Experts of a small language model.
Size: width 192, 52M parameters.
Experts: 48 GeGLU neurons an expert, a softmax router.
Training: a variant of Adam for the experts, 3943 steps.
Below are experts of layer 9 (counted from 0) of a mixture-of-experts language model. Rows are named router (the router's row for the expert), down (a neuron's output weights, with its number) and show model dimensions 0-191. Each number is 500 + 50 x the weight over its row's rms, rounded and kept within 0 to 999. Numbers have three digits each.
After each expert's rows: a language model's description of what the expert responds to. This comes from a sample of Wikipedia text that the model never trained on.

# expert 54
router:523516403439599545546535445446444473467506555457429413431464484462486484559455549436426513454489441518459533415373445529468449408396573423564449456466469495444510484560507551459516475406476452404568462520436420486525560486537466449467554429460493511449483455587454473489564532520439479505421481437588412466524499482467478463468456486545514592498582514588562473529562500535556552426540539504474408521603594504571499530506501538520469519470530457545496516488513496545535451414481455464480538455466438543506447509519437526442473577484555559573429490429387510478501505513441516425
down0:377478349518497500503486487423440569561493500456509518474554502449415510496575634559551478560471526414537593454492535514565597578504537450541523513498443480486576514553549569408470495462453465534528521510544513427499533524586417473447536513561533565530538413460535552559499548542531485482473410475523569512491483507499513519499542517522465414481450457465505538480551509445422442526516549608439439542576572564532452509484551515454549538523534551439510522427484443634522491514473495455473524457491543475442499526586448557413571561530576548501532575629426525501507442558493472475
down1:507489450528501570556497532444430426424541496475536491489573557516481479535543455429423507580519486504509558552466541529429581478580511525477499520523410443622594558560452496535470552426551485500569448437463490495528475548483597473441541522462495533469508623440431461500479525503576450515489512545412468459450498519373574446487476420472532554503514524497411450532527475481519567536439456564518419530534476569486512544470456411521475551374594498507457516548530500599568445519472475502523469560527529525484460555551486510556452464553437508577469318508458496505430495435464414468
down2:479454420417508408407433536488515507457511561492539411501566463489536517454536448477430539503522520542465504481550584482489495549537447498463502462408494491576515567442485479566545451456496532491497662534519511574459554487518401515483555431495470498563494436508607520434554437518507470538488463519465561388537549453486554498477472511512521467535467475508487370467457469464562570486534500491584485453522486487472472445456460454439488540580491578525494585533657459430495492538413459419571442426511479465492575507444474531441469494519572477525345429449500613454446556535478492490
Description: Capitalized content words inside titles of works, awards and programs, such as Story, Fight, Love, Health, Rescue.

# expert 55
router:525504465452534536538562451451442459481503536467458427442449456473465491562425542441438551428498482506480552514350452495502432427392554447560438449500440490437537495582476532436481485464467442447560468556444454525526534519539454453461543380476518509486418469560478474538536520560456485510418508484564405460501494470445477411482476471538497590447555485573560467571606510502547559431574565506501436513572568511570502502488497558518449515470528451584462485498505537526563472399514480516509556448428472564444467476486413541421450542467576541577411451413405454468499491583503476419
down0:526519461496476469546527441469503483581465391478486536522445550509414484520466461490461529524552464549491442511535446529426588518526547453534514570430576418481493465497507458556456577514504483474500503443450569479419499398518510398482501522543538519511560518471480502427468414417549531496545483419657603427467482463474577527441570530544558516557522539524554415489455444407503616448496487468582508457642592567558422550459454520469510479507526569502557498541518531513480516503523495528488585488392457500480550512501434421426592432458534507489478452487440458472515548566563439418
down1:546534503481494495562560503589474503679521430485520550529500578466543598484544538463445510392427478444487508520506468541373469492497537546514496474508520504511545519410493466497562488507439555491473463510492511489542553492401474489534565573428532464487511539537418388428483545514495499394537485469507460566551391485512504434507453471611491503482593485477479489525493506497442550530477512614485559504530515507456539447402533503450465468450464499488556425496438495489563508578560462458475549463574546559472452465339449423498444517511400410487484539485468577439631493437512492531
down2:454383554422484459454499563443402426536485447535452439525472480462522526482527430490587589506535534455582616510475441479533558549463595377552545456580560504454514449438551477397482533398535497439565557529560490463496554451594584534457549488495506558543472487500477552524444429539453451500471504499496487513413490517486496512502472518518538482513433541446367567507452494540453483505520557546589481520432412474513412440452580518578526519538433645421428571490537503391499619484479473453462450436514510464515502516540530508509468534501508535482549559506482496514536440491494512475
Description: Capitalized words inside song, album and show titles, such as Like, Love, You, Feel, Welcome, Tiger King.

# expert 34
router:591545478464599557513549436463516486423423565443495424442468479456449441552472530443472536474392463531437540460455436600428485462488497424586434465510485420454503426506513509409509538415500498449569489605442435457513505569564491419469536418486469519464464439538430457578577570538456440591473419490500443439553478418504495462470459460494490530451533583529559444527565551505534554469510580481521426537513534507565541509529441504484469530497575457557403554507534556538523504450455492472486534492488481522459489518574461552461458574418551558556463452401431424507451469548452417476
down0:506444413531474611440442534544558523579515536523479520526504477508471496519412496586505547507352561474625461494561554527453494498575541545447527553511500490525430484569520570506566522476525502385535441578490493469534554502530468561571442449517525469541491489581505501453426501456488515526550547492646407514517424503604570522514427559515523507376565503541522425575543588509553431488497431441504444466504536463526470487461514468559631501516514481534501514536517427592515592467503543468494458501533594519563527507504422531464453484512454454544442576585502467494530420465556537540
down1:524511543561540490509478537463450490565449513534414521508528500461549484479487478470482594482535532536450535522463583518553468605477602534504562490435443519553538505523416507508580592473522469544489495502601486545477530491516402554376505569449398508595550538469545461548548481590509533589596462571510508495472497531518434561499556538493446511496504451487482580501469583492412462428476483378497532374395419497488548490528569546469437529532466474514412448415489549559488530461515500607464537554590487540521466525507515513523497462429491513470592426578583438406466482541432543478
down2:523515520513488414453488618450559505463439533533446446553563453488397427409520534500511519443488446519515398465491495454469353479510402499549491574545524480473496535543470490512492464472528485511559498508397443476491556507482494525474569494475574436420519505462542418594509443456474547568361471520541463479496455557526555424403403434459511496453566545527527535474592570518540570556487531482490463393452443506510481458505548514530563502470444538586440523450545502479587537449510410499532463488486523435465566409533526548539502511554595621446491489515413488425591525460495507482
Description: Function words in running prose that introduce lists or examples, such as including, especially, particularly, such as, and, became, the.

# expert 0
router:515481390471493531550493447451382450436490493494468475428413479444435429493444596461454532435489459595421548441452509573456436466451560460502532488493474467449597490563441589495545538431439416521513457533483442418594537590601552512469534456443444571493439462549450443491609504571463448573450459485478489468549530414531474485500478423560397517423494532548510447561518507550499565468491522504524482522514509453553521455568487482507431567407573485578459571478559531523498517446473451456480559419455455540485497546550414569471440552465499517484455469473472434449473465543467480419
down0:468407460613555586506407462484438514532532536423543528435416522543562488478549438475569477445495567507451507444520458560511493539528425487476469476499508534466528437475372439553538421524480490535524503527507463542514553431528557452460505595530554517491585472471507540486538476436458525412447476415476359568507481467497500528515457448485394502520490429494499442430554476416493352506416564632466460505490493560558518475614501582432519509480477527453568468430478542475521364505571477543466504425526419501528539447558491484533457460523494489554463495493526536554478489607497525500
down1:552567508474495487482557579495484529421510533607515447449524525449444483568505573630469497528428473538543408600384552438503481475523496402540483518575616473482445508526477543514496507525601516478496500506593477563489538498397489558516645549489543463440515525503628477484488430431492529476459465538483468426556466452534511483462467511634527591501591462581517473509532457530599488484513551567470536504482588460459517425507469605540507589494494516501524490453504514515524512581504436507549519469477534494448495564532481538448488496453543492413444477549461535533432507585590420445
down2:459451414519513526465516483402475571624512521461538438454492427497504526542566535557523458459420488477554452586500475515528489509483580498488519430421406531558497468453448418487522416539568564494359567485521464422453493496525466469556495500473526495511403550533535461469526486415592536567416529506549440494424503461464533512549425484546520515467598428495454571492508423518577528545542487524521507564589539563468542529548538509522533447466509538478541451506491425506466431476544365498502489518503422408536565467511568411463498471512464516507543363391499458507554416523466537593
Description: Decimal points and spaces inside geographic coordinates and infobox fields, plus descriptive words like young, small, Late, elder, and St.

# expert 41
router:514533471490521572542566418451446450499489597463467483492469482455485414520433556442479498463420438534513546500434448583485493445438542453595438478442509425472591464515455564455553485517507427479560458536505478410576545591546481450462554421468480582430418449539477413575601538556488384569463453496524468439562439439518517431457510463533499563450569558540577463551535526548507571441554553439561436524545554484570438524527447513504446548400549444601430523477515521508522479501460464413466523523472501546449516506513466541449469505469558544547510418475457449477471467561482460392
down1:506514340519517586479536505469537462423477456515504452460425536483508496485519555473597581513456559492452485422488589479480453433535499507501534539481407472456444540499484505469477479382388523465543472453453454518515524481512522525581487557417569472575551488503497537521495476552464518422495575441634425582532432507444528516501472434528660489428512484457473487436514544487552503472606467550493426452425531452432542487530486492536453518501510544548497532425527498555526496380503450566424564472456528447502456452396482481488506566402544477511458464368592488559519514534477455486
down2:541480451498535447476599462571568525411550523543426472580513581547537553392547489511444490560513506465482502453538486436483646481518456584479450485582456548568465501604533596517536418550417448432481470484468533570553482418479465567512466493469522505512486580426472516443538600512530434430536485491448504457511452549490492510581572563609555526443451483553477510466524455454502425555539500494513499476490477439539583463518497496548566504460477627490475550463527507507536471488513511543491619563492445489536428426478556481526478569592539462504558478522494445466396587424514417566
down3:542474535386486445467454479469456528517524474557457594500558462544534436606470417558466484514551461545478494508615475560466487488448530525465453454499483558500475501519505461529486377563415463498532520392503514459531488439477542459452493444569518456534447415432454551476597514525573453492489484542401530594440544580582564514539558532406525532530520486568520538467463379512510491495459520545551551541484493485531585530485397466475498520460410477550562538473500556531451543476457464529537589394517446560550498500430511447506435518435479517556594494582509466401468520566514445366
Description: Bare space tokens at list or table starts and before numbers, plus the article the/The in running prose.

# expert 25
router:564471423478535573493534429466530435458486524436498467476460445449435448471443546424495528491509514539450579431443457488453461454443540406526443466540429453490555462574507532458478516478480452441537490607386482483514496584507574452412557396475485484481418471525466417537590507563484466547472441436637475539518507461469486390421524430534455516416532532597579511515502497544541520475540568508500455499480564543522494507537468544517491528430533484610503537473536564565498498424491482496483564442428478569434521474532436589407465474475562536556428469410472476432516406540491438442
down0:499478547397392555460569523570434566487469491534532558600480474447532479560499513483487607549464599506503486490422574538485517525544585462547492515483503583442459482569491517435503535584514501447509480522497527479575498517587550549521451471411520506544585436456452444567437490517536545502506543471481560520515480625523492433519465409471465402575450453437368449523503512487437583528505541517449469614483513543462454459568557463475539486524472654474440538520452548422523540524511480499496524604490503529498503511543475391431492480428573502486545552411431473490447503580464509553
down1:480466608547380620458580477546498577408378525443493424447489610509544440452431548489451457553487549499525549478436552504491500506494479535538513420518529437545463558445517660579580467484572575506525499446421530471541478488531448513511529484495566487526545436529479490481470524516498589507506553455552527520527557454560568469431569536383507495561528502460502396473531524613479496480422519401460494514509539536523377539600541493497552486540591479555477513521428502481552495497479477427504501509559506396434445474526539516524501494493512487541501513491538598493575535470462477419
down2:467475501433458468554497451510556524443555524585503445532525528543473469472445554480450543502400374599494512512478563541359539521505398534457553508487576548496497544536514481489523584587436418478438534346487473488492530489511440526438488630444503488523548516463533430494535520441465509495484452571499490497555548517454433545475525549560569499481554514411504502527493528574494481485487503469547482533482517436580482413478475501424482581497608493501415540564479532450567480558445505475475493515519558453554466599501460499649433520500412545501474456549534440534459541520404371537
Description: Line-initial dashes and field labels in infoboxes, discographies and award tables, e.g. Preceded by, Genre, Best, Release.

# expert 31
router:516483354423486537481591504468457429469478575465415501500494465440415504514513571473454500445399446552447546443491431560414474485464502455540527443459431486504454451503551551448511582403451449440519431533437469470519598507535454492452522536505522546370456483497438478560589471553432488540463468458537437474505524455505437460494563458556460482465544586584564480531550548554537545503554561517547434554516535420530474490566414569525504591468494434516471527431475530536464471421438463438510531497473370505481532489498421572437465582424521531549415433430484481510467463534451488473
down0:401465456448413509438563462439528449533553545441561526407518421448433475485596574508373524580550495554509520504552502532554412563485488572503572530517514520466470542529507433526525543483521469462524552501461561471430535536550439564482500530532549503470482500555430608588489508484480471546428447428519489523518455503563531467503506514423507591502534471561415533407555534467425530482445565596460603516562578545479538536533569452422495592445516582508479436522440548482446379453536510520540525583475545524542566530581436478566453468517472414486492486431505579500517515560428489487
down1:491506457526560432579486470554448533427553485459469457362472494535494445502574531523391575617553490503488514506516470419505508481551516478540448447463505489564662541541485619552560548457516481517549468429486520543450435498459507563481459528482487427443485533543576458520501608494479557510460483580496399492525532438438481423389520468498370469504473435524516557555515596537525484523442546470474496464384505554474478517500517522393513590540497525526497515532570609449518559477478449431506466420481593465568518468472487478469516473519470441589470428429462427501460461499501546493
down2:453571336501477469427484556447512529522538641484507510569508527489421594451549485514531563535529411508438531495507470444512500516556458432460472536465523532523519457432510607517502559436534590498538508485474508562479529466575520532416463437510487524438580563518549446507467477499532391519575453514453540475564521539574534579508437520485465469474482470519582524544476550411544526518575521542545471495453509477553548503537444433514441485448354493458576420419462458545640446463489467498525508466445517442447502516448519470492447480566474475549459313430484491495551515508480509531
Description: Year stems like 201, 199, 202 in date ranges, and middle pieces of long words such as equil-ib-rium, Ant-it-rust.

# expert 52
router:543473425418516542496559451477429495436456623482536449450502485444447466537467557487524625442404480546475528494439487526472501491482583434544444442545444504462529504554443533400490528503490473462510374519456455466574559539622534485452554470426484509493379515556449425606566529547465458544453476481592439447504488501490495447456442475548525554512565531538555446578543566569528559427508529463544473487509538506597545509519489516472506562446510485561384506483526553501569510441484423453489536498447451564441487511537430538407447517424576525531409455462478414479480420542456491484
down0:475576676459479522529514506511454496554530536453546456528592462486480440632435434551532531511560575391507537543523398546522478593505533470506557545600566492492481481469474570491479433534576550524498516489553524597408551480437497464434485480449573517497534481564532501494442480409541448520635531524486587378560496509536488445470514496491488497490516510522532592545494501479431512557472520492498383420483448506537485550469545579461485416519520550467544469487502496498580448498536536540504540470391525518451490473441470367513560434534551539547493429435503553492529585556465472478
down1:582501342454440417411459525491421490457417469563496469458495453573528438468484444510467504528429529522523518542532557463516540494512572486469479630489529498574579519512531525403550609527413516517414507545471520451418500510530512557549524448478499540537535502402526447459490517615468580586490475526428434484473464494557432443528457477509575457533528613496417436412398545486489549479492447566494502493489490462493520509590462514516458562407514460504527476535559450469466602513470491470479454495481442538544534511534442404597468469492501482427508528504438544601442450501568571457
down2:453531667438558545459518603423509477447498476561453477478507434510586422446471549460528491490546503544491527425399462482583479477433550548511523506530554578572479524473471490455484519455533532528467521507462559550435514497507509579501450481475430527492445480468513514512547442461498482509519422441517492519415545470405526606454560517514469552509446501477560440508466428559352424431516491530460506425579535464610493533536509404477461453442463486545472460472521465544450704547475499486476545484430504486502482482585543474592534418498492512488516485611532521501568576437507521539
Description: Three-letter country codes like USA, ENG, AUS preceding player names in sports tables, plus by, of, and as before names.

# expert 61
router:485463420470518539524543452520421467491463626448459440448445456406442450529495489438503547423481463541448559475394451486499472455408518432545476442451446495357548463543443510455529500436461496422562452540470459509530531533614522433457565448477526517479455477528422422516561548560399521528446467473570423455486495467490477429463479521583480605457542507603555452582547490581556561464551522517508420519509543549497481516498473540495473514467520455579511469482566489549561468409504474535465544477441389579460448498488464531466484533447571525536426429417452435482495447564434481457
down1:550564498413473550432576506638556517617534451429495514438463489549474491463445534543480491574519539501550484495457527515411489362483514436493444451534551461559541460537585590513564502477486542551547551461523479568470550518472451505480545428575579550540514491496490521377410462538521446561443529487541480521603496466508522451498482448442532428445581537443460497484480523461448434491480535560470531434516564407498501473506586574600449529556521580449536476572589520506491427484518506548567498456524447446527474437583524521422484479503478551500496574612501493578478580437481429538
down2:557479524560445510447449458514429508660455410480484511536495504405464454511595519464529548545529467468536541487528493445605489486509498501465513482524427536513468496489512492511535368480575451528461453414573489500464491561584584473532578452496521517535501511495435426473486460524535488377354523576479511472477573553527497502542501437461427532500512477484455491485496497569514453523573473505536505559390542472534444522476494546524523460497460577523496509512464441406542482507473492474587483515469480584509547490541539559439523529501505522510500720499493460520646450490502652485
down3:525522540366525474445487548419545503453476526474439518537533523523577413505521404541424523422467524514441456541439489536547470479520462530496474461477488531512532480484503608488550468477628528464557593518518479431436510475526432554477542443470475432464519495424414552570445441471618493485511531473541529487579603378432483437508504426515590568469470435559622578577496449484619551494470514569470539413553503465558418499546421524417430490526500562520497459462534508455521540507542545560445554507439513558496515420498522412624485516483490422504525511505508491469462490498479490446
Description: Prepositions and connectors inside titles and table cells, such as of, by, to, in, behind, featuring, and country codes JPN, ENG.

# expert 1
router:512530410438524537514533430483443437504413540448532416442450456503436478540483541480494593413404439554438500474447483554421489458480557437557477491524413451484521488497436534431530531437451437508509398479494477420565584520628490489451569475469501519511460495540518443539526570535494454535447466409535402398579488494541509486398434485589463566497623492561540517604543506577547430434558506434583392552528562486527481500519477578502467529457517456550463491455527561520525513459501491428433547444466376572439488494501436512491483511462538524519464472471505485474426484538480547497
down0:630564558650405480438528528516482521581478453474438443487427433454462559451487557547551549432498472554454540437494439488438482488490480479502515526506491543469523453502540503413652449510421545512446473539508528492513434539571513495472478477416478486538588536594582440506475509590494520415515547414510511535517591484537395451552511416561474545476483481435504476582433487557467560414466534486551505519595495505482439480451504547590507544550477466492508511466535450591501504603478489500437535478554447559419555481470449488597591466554479504486502609573539535495507502528473542524
down1:541478643472437562557552601477612543495479531462524557471482509526434432444542520497470521551552568514610547475512476589486525459461374572560509505544533448481456530616517533574424441514524496518529540499476539576483495507456472507457441420573456500435489435409448520493539528576513558449472522610450468473452512397545471589511487493454463446469537505496489467459512551546506390463535494505570540485462336512494479535548437533464551504524483456432545471418529532498446571506560419459503465499483507571483488485529435540542527516421589634506498486511554551450439453471525508508
down2:515582342479521510479441537513496464512586445498578571445470576472506554477484535530538488525508450536510499490491535521555543572548384524505393439602441555550512473541500469481591493473563384440516482510461579469423534503472555544513510549500475521516487537505529450575457490598531551621495434501460484456424510528461487482504491474541490424480518542525505492516509524455536471469636443528457442514461543458508567621564527536591462470438470554484480406496443477550547479532466558503514457562569422636577518469500578573535523486498457577475597524508424417436495565517484489451
Description: Byte pieces of Japanese and Chinese characters inside parenthetical native-script names, plus table pipes and scattered words like after.

# expert 30
router:535513423471569545492538444494425438447471574522488495424475417446406450547422540440469543451465484501469584456365449544421511409457610425558462479486423458489501490516497549476476491422501472427534483549444478480540548570547499425443569459504549532480406472537456413537625527593487468554446487490596489448531493453442492395441500429518435506409522509542592480505540484562524519508566530473526427550514583522530505483524463557509481514449527485595484528516492602526532471452445505472492502462467410560436531463490460555470511502480572579574408449423470477486489424574503495493
down0:455541500445537452454518551449457506553537532521536517456542575465522500576564462559511589477518505546499491442468515541569569494475557570538430405479459434517478612551467518486419608510451525545556462524427506420519502478582612498537572588418452503407523470413508627503523597480550468529512515485486490511523559457543449460522488485444536665523521512541506557523498482410492603522451439485523459550524476572484536528506495397505478524411463485514472445572535465541449540499588476455534630494487552518444567562433477469426455594521522524570541513484501542508430451552455479471
down1:518466456447556490488531542435533512545411441417529502520503461584441556565497440460409547533596471504403524495481622448537503471514553531419520525535493486602511441522519488509508445408449471444591505525508561472541453440491514532403564531458494483474478459495444374512538459582458526484512533446497566516502478429452474489437543459492406506492480564554536593555490537586535536532482520491566548401438532553383523451394499489564443409505439489455574578463423490530507605596446497492514486507470486497468438449503502540521498573440571527566491471461436450494566554471517604461
down2:509436499464540469440451446542458581392492559481523484480482537538547486568460439541451481514499502447533417547595559443463499441453485566474495573519529476484400587495465459480482555485566424518474562528550515533507490520409498459468450502599423471492551521498548490435458551435496534516397554505437497555466476504411521483517492499508482508522446522439475455421514495461417473503515549476569523461504490418477544570639515570499423550554569542443600416583633572505433475551500558499403444463454603489463517566453527493521457427476493533515400448432567440584453448477509535556
Description: Words in film descriptions and credits, such as directed, and, Starring, titled, plus table pipes and separators in film articles.

# expert 23
router:486532388394470507500528456472412467416546546457447502514477506445477445474497525461492492461393406539455585460455490537470441474423521427515479481415442483450522443518487540407573514402459456486512451566408460459529519559555465488417527478457537575407415474545434445564541462556440463557425463447548482448517465482479469494450484457548505518460573491608550439552532542537528508478531534457543437551538550462525488492553403576502491553478565469568517443449528565551458587440458511428453574478398422529517509491477477563467401519432528517520439445404459447459490510578449453500
down0:464573425494422515525561381469507469471492461548568491601477460460462481585516486575448484478436616520505527526476533450557585607511570396465446519470489527494512572489459451534535447445498538514569555443464515533474452587559425519480519544546431443445532552468494504622466498480467426503510525584560443558499523497530532519552594490565508496457492428582553450525470537599560545554492511514432598616536462472494520499454454535483580506560514507528566539564467465481465519450460474553426461517564543575505545535604524524396442464460472503426540520440484542502503508529441565384
down1:460518528495378506542547521508490502504574570440520475501595487503483480478438490464516453425533557533439489571491492517411564409492496584489465452556623455583607462520524527560500555534497337500464483481567486501651491558492513512516488537456529492549418508569578468661464518570478483463499502552460448403505547574500445485482507518416532546499503511527503490515475498517569478512517525578466497521453461509594496482567458517428463518527525516552437485468523482494481497511460469473530528504366573596594525502536593497446441507428452481452532374550522443512458490502612528493
down2:499443472488511485515551515527581491466529524475448503504456526518427495420460448419414481489502521434507467469474467518522537498423528465417521555498429531516623438471479550585518408507545554452542600524490413469492475483485430427509502422603492479425499442611507522463502530486496516519530561468513593462538572546589507510564453433488449483443511526525452561495428469465477425567491481513471492584436418450513437442506455513547482533527447470341539395525443565515415536525434483569560465501455540526446546500487461486438440513586514500490530362429586484458460366518476449537
Description: Inner pieces of longer words split into parts, like tre-m-olo, prag-m-atic, camp-a-igned, and markdown table separator rows.

# expert 14
router:575516395420552519514541461466486474472509603456468525458481447462495476483412577459515515463459477518478498523434454546448427468449595459530439446512507423448556410528485547402532509453447501439527438610465432455615549525502448455453601433404480523423428458564462473509566513557467505559468499415507489487513478465496424470478490465499479513470593612552564404533496530568530536459526524439529446546610537497566468502525494534507470499444522431540506496464563560526525476491490394400473542444502413535498458497508472555450378534506585529511498406496429521491474483490460418421
down0:483552461553558530483484507535595515742482442532543492543465475579532497466608633450520470515477517435532465514507486502469455439434458468554438526507444499405474483526562473492569488471484521463480579510529452456518540565463462475480560418507447454498467511574487440413488519559479581477537459460491520475503578476566476426524476504474472491452509525464524460411488486478548579471445538472511557525512497491497457560416541587535483508532414520403516508470458559429477453505533456478523479486491512555568551513498555491381566546484481534503447700559555445587538483497582517508
down1:513572537486484519512468588465495477475389412425510412483533589574516472510529411458469490457630500508461582482516536552523574518408471508433474508439403458523479481505541520503471589481555438562443484494444464444511450510499540505550490527553553565594528510558429497519455517494492538478558442388508508602429397443468504529457431511490596404443496513483510555481518520463512444509549484453530464427522437508512532392502500472582517697505513451606535462499478534558473532537485460526492522438544479456596489517454415434521438483542477463497473525387476452433495470529471509457
down2:432494608379486574421524546415452486345544598480476529545524450510475471590414483534507489505565497558373507530497486580485525432502550541522551457381551447518542446528430482471506518495491504516495386477480484502449504429495555545443498486509505525513500517438402601543487491456479432592456484499487513540520513485529483439450589467411583515430473516491556551512470469454547442510543549522500518436523513487539576475536508467488446510464544475534451486464475509533552522512545530528459566506482557424513494507511467489606530420427588449481483308542440541450489560536402493484
Description: Digits and number words giving ages, years, season numbers, lengths or model designations, e.g. aged nine, (1997), Season 4.

# expert 60
router:539506445452598565544598420459438450451464480524501447452453497459480455502463534436470546424473419564467501445402449571468458426451579444544435456465490445426531503556499518447528509419490461459564429502453393436544554528558465507420568412464509502523482410509457471492526545503445449517444417445544416511518509461430397478458430445538465559453576576580578482538590546470555479470518542478516466557529613524551500541516492543509441551482526502563435588464545541552539548414505448472477530413518453537470468505528471518445453580429518559597476463449473478487493529483412512466
down0:512488399520598534445578515571490477491561505448531544515620473485465507547499414550505530462483539554410428559528477506524611578587582460501455474491481532510508429482573482478553450531514542477465504462447513421587458481578471488493434516494608576382429434559516475443394505547518417468467493454556612507480422455521538479510514491547469517507562456665478481505453500460542489497548480493524489620475438474491521526552473490633493422535467506516478474519448480475450516555475442470515517490515419521517509492484568462408568633474445518481487539468472484568525514538516568591
down1:463481517487488511429445385519581501536444478540526506581439523453514430444486530508560498557471511537507573490547548503427498464476485546472510523455456433446588541516532575468481583524475486539555517621562472544440407474386501572517507439507489474522560582520537552454545498480489614524519524566518485469436483541509547559488501472663430514460464478486534540487610460547454565551587520512472557571528497541525484451550388495598502503497424536494553475448455487457509454537565483458462512575548526525524556475507500579489416454439590429462465475547406451496466415549586423602
down2:395492385549462410513457497520468443636560424551525514555487490479494492429429523530415451532524527498484461509496621516487529541424545440508465549464511553498521488536496504484453359436489547491500465514495402467468478559495450416531471538478499470529488489464558554512549545464430524353592490506477565517518514485532478481460503480519443460531603528486531445554545451533511457570482594481499484525493457520490622506466573435511456528471532466475553489366494614478478444404514456538470491511565451552464484585471499507529519462515489458496510693509439561524491580414508510482
Description: Parts of country names and historical periods, such as United States, Dutch Republic, Empire, century, plus places like Iraq, Spain.

# expert 58
router:566520431458544550575565442445398464466484532428484468459435475487468473531473553438460539417433430522427519430441384536418418452413564455574457447479506441416559418590420522440496480463477487413526446546415441466595568506549490464484560472369486543449455482522458450527539500536480485490441440426576473455495473437434514457435516439565456524439542552568531433547584529553548466469542479484516479549525595413563437494490472557485491572467506477518455544465579540504531522510462479415431558490466476542465523480548484525498481584466580549525468490475465497447469456435459491457
down0:515474470517491485405524477486568440598520500564530544464472433463461463568501477459537411534487452577470524394557393478520506546520503529492431562538578439486533386493393564453456518551523516452523443542555465522442485540503524522427518477509546394520543494551417493461494532430489487498532559402544518505497597590533557493490531488431408560523437509480419518452415561499513528460469482585526449522449492449521559553415424502428567507571417491559503496563465490500534466573511437469545577538584499517511455510443491507568525476537552490590344513471374510470528501480581451461
down1:551457555458424482564537439463512518466592583540559517577535508472548553496455521496485425511528316525438480471450535601500458572471419453521502508535540467491601485458420562425561458397506436502498552322456561571472543453486637479482602532475541459490496492549604451541461476518493567552430432503476493521502521456440463501413479451492479504426487530523471538489471524470455474485416418488451496517443475488463501487452603495580485502537529520528567508501498483565481483552468554503519533476512478518556500548511480442502565579548540535523487436403480466528529520380439571521
down2:500501568550521476466589490524462484493543434441457560394559441568514503356567475461511511451457582546518526470462410493514502408578539498493528552509477532491463470543469474488421482516494496565537485562544466493594420566498443492392479542527547469483443583553529493469472574456499405377563584469489531457432457458516531509517507553529496495556515458570425553506479500576477435500536502541444546492438527475513503439483535515540471528486515464478554485441514527481535408528467531452572516554480629493483555468306560417483528552389532485423502600574497503535487444505480525415
Description: Pronouns and subject nouns starting a clause, such as he, they, these, However, which, and word-final pieces of subject nouns.

# expert 51
router:561531470496570547529548463491485454488481539503582437469521530450465469507434539466548564461383432573450560506462442453453448446421486471602470406474419447451517473559452530418510514484446452518512468527423451443556561517571443445451524441504499536476448502562438431533572496612460410566440450515572442468537498485496519490444449475555478581421554556556577463562485534550529534471608578457522431543555532500529439514517469538453466522485573480594464512457554553503570532452447431527406550421410458558471474466515504552483448525436490546507473462496488439415474430573430427459
down0:447522548560509551523478410397434551586426457479527456513473415522407532544433488460427505451479513492507492469386530583538473488575610533570468433509453404465504508504501527494510526537610467482601573528519480455533561494527404503555454544598489462518494510455429471482492588401567567392501565471452470577511561481548525478520504488611607477503452475505525490470565441482518525537530559519563546483512564417430517502435436524618560459499531525464529412505457519556495420456460539518448455535573520528435476448474507540460462571429515508495559543556474545530414456513463450483
down1:533379367524478536485391446589505489483478486453495558434524493551488384522558527438575555485490543483525505511455506422523469506436462474530499462537483478535562466510431528488506455491509429515517500577450505495459517440559465448620547492485513385453442447522684506463513463565471539504453468568457529471439673494492479526502460520473519574556566487551424453545513444512472479505457510462506464479565480507493533527567543578474476517485513481589485448464502453508410489550441516521558461433428401513491526571493476518562476559489572555421489605584542505512455393466520464552
down2:482444444467544426406546447536543512499591515546453486449615540503452451552503500576492483569446538502405445529496465473483456534511387473501430589555460528553451447523497500509477230556516522479492495561554526453434476457470509480543605463536474493517468461578610449487449477565521477486486549462419540579483524524524430499385490509512456579504525522450516516524453538535472474470513501497465472433465499544504525488548547536422479493591515509455470495484535558534409456540538501561531513464491445509524451557521455488525493502559450687526461600457502462482470502523523496539
Description: Prepositions, articles and pronouns right after verbs in narrative prose, such as came into, resigned to, washed ashore on a, his, her.

# expert 28
router:493484414469501526491487460418457437478499517458497475482473422445448494538426571483438568471492468575470546458450492500493503403434546444576439464501483452442599512519496467464475479485480419465501502570461442515592520574522494524401575436478544464483454441559454486523594515625446449544408445507545488457473499461497539428451497493605431506461529551528559461586523588553554549502519573473536434518594533499557467471577470516520501535399540515534478603458577530582531458427449474505388563450477447535439533490512485618441468544460609486524437443460499481434458489476427437494
down1:550469461506467484651437587335477430570500476543470565437499533442503545548447472427468481529400522495395522487518499496538573465529466431557521540600511459463541578548482493519519504547418520542522525465499436490513473524511437513514486495498446545497462481467530489441546496569522474422468540486534494509458436457618543489576547534551570598477556613473569482550444579490497518570443529482466443427457527459498421430462506448667535480536525528519490624604560473498484422496533436438523501495455452507492556436500496493478492514488520426612479535547469548497509549569471504470
down2:390539544474493505495424540544422484542566522512473515582517519454558547456522531551488465471547477562505544594489513541558515482425526604476533591517414496455459531495514516571481500446490418558499465587543603502396472533559513460541549459525532463450545464513532564545446399427457528488480522461430521428558470584537535497495524486512462556444538536503440554524530472479428476487454537480478533518488529448473414678685472493501531506389419492499459431497515531469536552550575495528589514588415458460552524503518455483559497553553459455468495471538406477495539458406491468554
down3:419586573426411468514414573511433688560480484459476393568484372548522532466462471522559542510495549483482428636439518499443526433448501480585517519490484464440463539456493454563535448470523536501514479469486560528504500502526564474488499452440441363545487550513489426591536509503495520449471518489384535363559479446563523583521504522498476456517467442539511556541517525472442501524618552522477488502513537434489516494544534474507528472448437541473479560485457508627627473523531469513460485503460430520524460526573529591455487459501474463527491514498590502528426490525540543506
Description: Tokens opening a table row or list field, such as pipes after line breaks, Website, Starring, Genus, and the verb after who or which.